Below are experts of layer 3 (counted from 0) of a mixture-of-experts language model. Rows are named gate (a neuron's input weights, with its number), up (a neuron's input weights, with its number) and show model dimensions 0-127. Each number is 128 + 32 x the weight over its row's rms, rounded and kept within 0 to 255. Numbers have three digits each.
Before each expert's rows: "gets" lists some tokens that make up at least twice as much of what it gets as of all text. This comes from a sample of Wikipedia text that the model never trained on. Tokens count by the router's weight.

# expert 39
gets: "re", "in", "en", "e", "le", "ine"
gate0:136140087113093134159076156136091118110153164107138123097137164092110121070170172125075117080121127123167089095120135133097140133167112120124099136173127117041095175103132144142190085169165128108132103097165089218096166124151133169111102133153154116137103142168138165182165131146100130059081164089149139183065167097139106107131149056097122146139162074113141175133162100188159157141130
up0:121186172133111144130126087124091085163129110184112127140134134109150090152110137098154186085190156151056116096113115103170173147159151136159108167137153081156108130106181120086124098161098054106124178129118124158173093140087166164130191110086109080126056070152150106075130139149181103106119085097116086104140127191100113090115103136101137136157133106105142162108084097088183183108121

# expert 45
gets: ",", ", and", " and", ", the", ";", ", but"
gate0:120122163177103098065117146140144144198061161110080134087131150137119101098198162134208102153179127128172156072127146118122114151138137106049133115125120130182177082132151113153101140098125148080069140139113100153110148141150086169133102136097089105061110147151161116171121101155128140126115113114120157132154173165116094138119123107149161049209162191075135197127128128127110140143123
up0:142156130093181122098156114164130116090150116054206133160177108158197094120104139099171128177124052096091104145094086185132156161113110107094080110091147096096115138155110112104170144150170108106158081156136091134142129117165107147110176138192121092200161175181161126184112118131138147087086188140110114102121133158123148149176122141095142101086134138109094063136074114142113098123146

# expert 31
gets: "en", "us", "is", "um", "o", "u"
gate3:117144131112235176087132141157152137116091126125096152074108150129080153130129164102158122166125128141103077123181175124119109086098147095181139157134099132159172121121090139137151151096110093147144168110136132085146132151103115180127118151099170149089048182131117145202052125144163164104113125145073071102107105150138142092109139149132188116131121131098201193088088135148158068115098
up3:114157096159192113102111165134160097122172176203159130118204112084167118102106093076110039194100118117090158089113089114183117089152124131119123172111077100119150184082112170140123103148136112127130122137119114140164131116146132194136083085156179146118137144121112107140115117161112139080101130116105160108124143154115177111144137129147140144065190137133177125098070133130069124169048

# expert 110
gets: "um", "im", "is", "em", "us", "ul"
gate0:118157155148146106178170148138132099097124120143145152196110096080187181122143106145210128097144089111091076116158093139110127079118154098096240118120058115139128120113086125145121135112089112150128134151108111117168114140126148101160104197152109160086191112080138177172140124108091143136078109138150159135121161177128160099178131085108156150145126174108117106133172109045100121076152
up0:159113186092144103134154111062143092113086193110129138125108137100164139204135161118145116159081107134159125099111180137160070188127102130109124114155113116132127134105113108144087129132187126076156164153138204120138137084115147108202130141165140159117138181082126118110134126101094113158140127130131214126116125092090085169126156092173079189100148091134088104188087175157057111114155

# expert 69
gets: "ed", "ing", "ass", "er", "ess", "od"
gate3:126111120103151093128171138119114124135138191072087200128147122126122132130094092161120103059128139110143161110126162113191159079095148053180175177146190130144130132143142209132094129103152107112083174091145094122091118088119162131091090103072174077122155128124145145084120130117102102160076112172119092120097128120111140196139164129138148113153140080114054109095074104143141203132127
up3:103116175121101077138084084143179113084079117133114144131085102080166142137124093098064127132129134166161100136096141164199125110139114114089222062143156114105157168129145183160151150150097163120096138183084138138197106137064158126093163141108139149127149184154148148090084122131118115141114099161143126094127107138138105162150107094072082136167135133191172160115159097100157197148089

# expert 82
gets: "a", "e", "o", "u", "us", "er"
gate0:143166184085136038107141100175112107136167119103114135144133131172107140170089105104133164078105088132160130121108123071130102162074087167159077174214167176122135108178153170157111167126107169152118187114117106130101117127115156088160140097161096102175122165155127064110188148128120197155175140130147100074171096118116114137171108121103141110156116154143082116091140080131113104148174
up0:129153151148162121141139100083167115128123174139172160112117083159155146173138126100164176118099159145186129083102131139161163050157150092172170140066119137114131071136149155113087165125096178095113129158119149120223111125137123115122162144098135099106213174134163127168172121135113114151106113157113215166128199132089121128105122103150145149103104168140127152132162103110151220108079

# expert 33
gets: "1", " and", "3", "| ", " B", " de"
gate0:138143104117100159156140178121128137129101129135127177074077191145140105139117206122148136094168154120103064112131176111130164059171160153116088120170150160141128142089141127097106109141164146135152100124132107147175065071130106113108097153163167106153113125118122082151081117114119117119073109113182156081107113080099149148088152205086164118090054120168162153114138112075082181142195
up0:105050151134146145174100113135070122140137110172119177129061126169181107096154150100150173089078140111119091132141080149122101136144164117101169152117102116154129158085172134114122114059131084094144193108116081145102152119137163081140126096066152153182117095126154150109159115155147200164123091178143121133160102128145141114175081144135081153101198168135132161116101161172140079063092

# expert 25
gets: ",", ":", " –", "),", "-", " -"
gate0:074131117123166093139116165145142155142180143159122071157130230147105171143159093139128104071082051118124163110082100127105143123135104106086117147112097157125125082132133179151138129147139135089118155144105150119181103094177070100148144155107057140125153132143112098106120145146170146190138158123181116137195200083138114096122117126133134123158170163116120123170046152177202129105113
up0:118138160092150138234122102108156193151138155182123119135094078170102102117095113130137119121170131091162113151098167071103135162094092146173098126117097092087110181051122150112154138139140145144121109131150077110143120104126158099079092094136134070192146144102072190164084153092103094055116120122130095140127138101129122109137065157144119126085145142069141157168202122107119128100089

# expert 77
gets: "a", "i", "o", "u", "ia", "us"
gate0:162105128118145106130157174099109159098080108107195078067050073151134146159094106088144108113095124074113125146171171177133162102128092115162129164111075152107143052163122108179147111134134132116133220164113143140082132158108157107153149103144121136113116084149096149157106197060108156126177109111125138093159149103110075092091103119142139160166122039155123132180132127112125119092132
up0:173162137144106142097135154121092151099074138107125076092151144130153145098124119130073188129148174114130077091110146182181153171136102111176164092138058154116135157149099150070144173172111116146119097098130152178083185088137097194173139088116140119142107188126164202149170140121125138114117135145141152190162096123095138134142076149124134127204135149140111104052102107126136069145178

# expert 18
gets: " one", " same", " two", " other", " second", " first"
gate4:140108154099108115138129153094181123172137124129124112112117086139134179188106119125182206128094109122103142109118127170162077144124149135148156135154100165140110109102082063154145135159075105123126109105141121095176177056116104140110076142075098209153123128115123130123147147119130148113077084067119150092096118081117151154111137136152209173137051112170059125162157115193143156080097
up4:159156169149090119183115160137095098134120119106170197133179155114138064119097139133134066068109134103162053153089170110115205156145122095218101170117124112121128128101130097105134134143139157130187163150208138136150107085169199146119139109126120142204114107128111186110126084145151104137150127102077116137108111160122173102135170090140117158156134099131142052113103155093116146104103

# expert 90
gets: "1", "2", "0", "3", "4", "5"
gate1:085137134169093101070089150144094155111153118200065143138192190108075112110097103166104103128105125120190111124092088128126176114125092091113074129033139151172151206084110121108134185168096094108095120158136177151162119098127108159130163178118123163118131171106142125115135126142107152086087112148077084120099123138110122131145118144193118178105110165134106071113180164130110130097113
up1:176130078127108154176126157075162187128150133174093145117099101108158085169104147162162132176141099157152152145124092126156161144115156129152143136160110130181094089176097153140071154184215141138107126141124134169095136112149101108134116107124141138130142110132127171121084087108165124108165087089114114175078172139061111134137188093112149139152096112155149150119221124011135131135095

# expert 119
gets: "ate", "age", "ates", "ation", "ure", "ase"
gate0:139134229048067147147137070104082140116125083119167161106151189118101191135172160094186135149145115115102152126116112128089149152092118134101130164156093127077181151159144101088085115129146122125149094140102106178090156118093124190116156089178098125080134091131102090120129110164132158158040117149118155127106180097163126089125119157116122131102091114175153171169116122140122168177157
up0:105170107129106120123106149055072125084152117088149117099149078128130145093100183141138100133095128069134184092137063138119112098140126121119123068157153141098196119151054105163164108100129139188118116058040144111149137153180074161074090099180095149103116139155149137131091154149141125122150123177117139125153149114147087109129137116109170116089178079137061071112119096118138178134146

# expert 46
gets: "′", "S", "°N ", " S", " belie", "\""
gate3:124147121085141105042136170132172071151147101112136117129129163127175130147122122115100065050133107067071137150090099107161158075134111137100135097140134128155105106124081150107131118161102178156092114127082154117106169092088132120114117183195143101149083089133140084106188133162100163101125101077134099171085154157160103132047117140117160122145091135131075128065103156193142182141138
up3:138116134101105082120132130178132066120173103094120095107088148101150095165097104144149141115087157125134118157209135120102090175110160055145106167177149210143122131157162150121130149112103119108145101183148049112129196188181110091150150111136108118132139190076170114154145111095166136095132114133175144095111129160078127154128160161116111080152129152095139139179117156098159044130078

# expert 2
gets: ",", "a,", "s,", ";", ", B", ", L"
gate0:131128113117125149094113120099145110105205082119067141139100108180173138109129137089100126056112182132113122096119158067208137081082119157107116137199086162144115067152129119092107084152064094174137139110116131121082072143116159153168148116166177113152130160104133128177115092171118102143175151082123131052146136096168145133139087155149140130178160154102115107148185165100165121154094
up0:125116115197142117091109163108189121156129131151121092091070133076040134137112123069130144132068128194126140167162167092103119214137112107146161177137145121171097155104131174173136143154132178091140108098106176107137131094137107046101129133104207105087112092178138133112140181107123113110037111108124118162129102149088116133130174172128145132131138111138132141098122171173122138117174

# expert 12
gets: "le", "ile", "ine", "ie", "ore", "ate"
gate0:139150146150147138066123170120127125067084128092192122171164136087138110097183099105126152181164128101133130090137097169182207124199155078131090099179071139152088074155087165101110179163121080078119055103138104171123139147163114121148130083137120115154171121048113151139175104165097162161131133117135109133103142088152099114080108160144122182165114134108132113165115158134128110107145
up0:146117153156149139139106111124150136204146106082178146108120156153063112103085057110176126163170113121120175101145116127192115169057133182119163153126103160153152119116128114117062138121094120089119095119125121102126148108149153153130127162128094104100197142133190204158093138182150129094138145158128078112175102182218107128105143163145147181143110133192108140167067147102129165125133

# expert 58
gets: "8", "7", "5", "6", "4", "3"
gate5:166097153121131154113136103113126073116116129163138139156144153077118162180134182085170168191090124150159091181092116184170126126081104136090149136096132128168148106042150146121179150188102159134103128133112100102112165163118184147123107101126090084168114142097123119099135144165082134159065131097111111065164123068140096042129127069189172158057130135127129144106150114112112141146126
up5:127143117089112169115183129143042086142127125140172161087130115153122140123163122132142090144168098068176125164151120091135142113101111136134108101090163141154162150166184140066132131130108153183149164078135150142138122152122109124135095068145185140080164150145094090074209111151146127096120106099183145112118065182140175094186070088179128153112055159168105124183147108120111142133128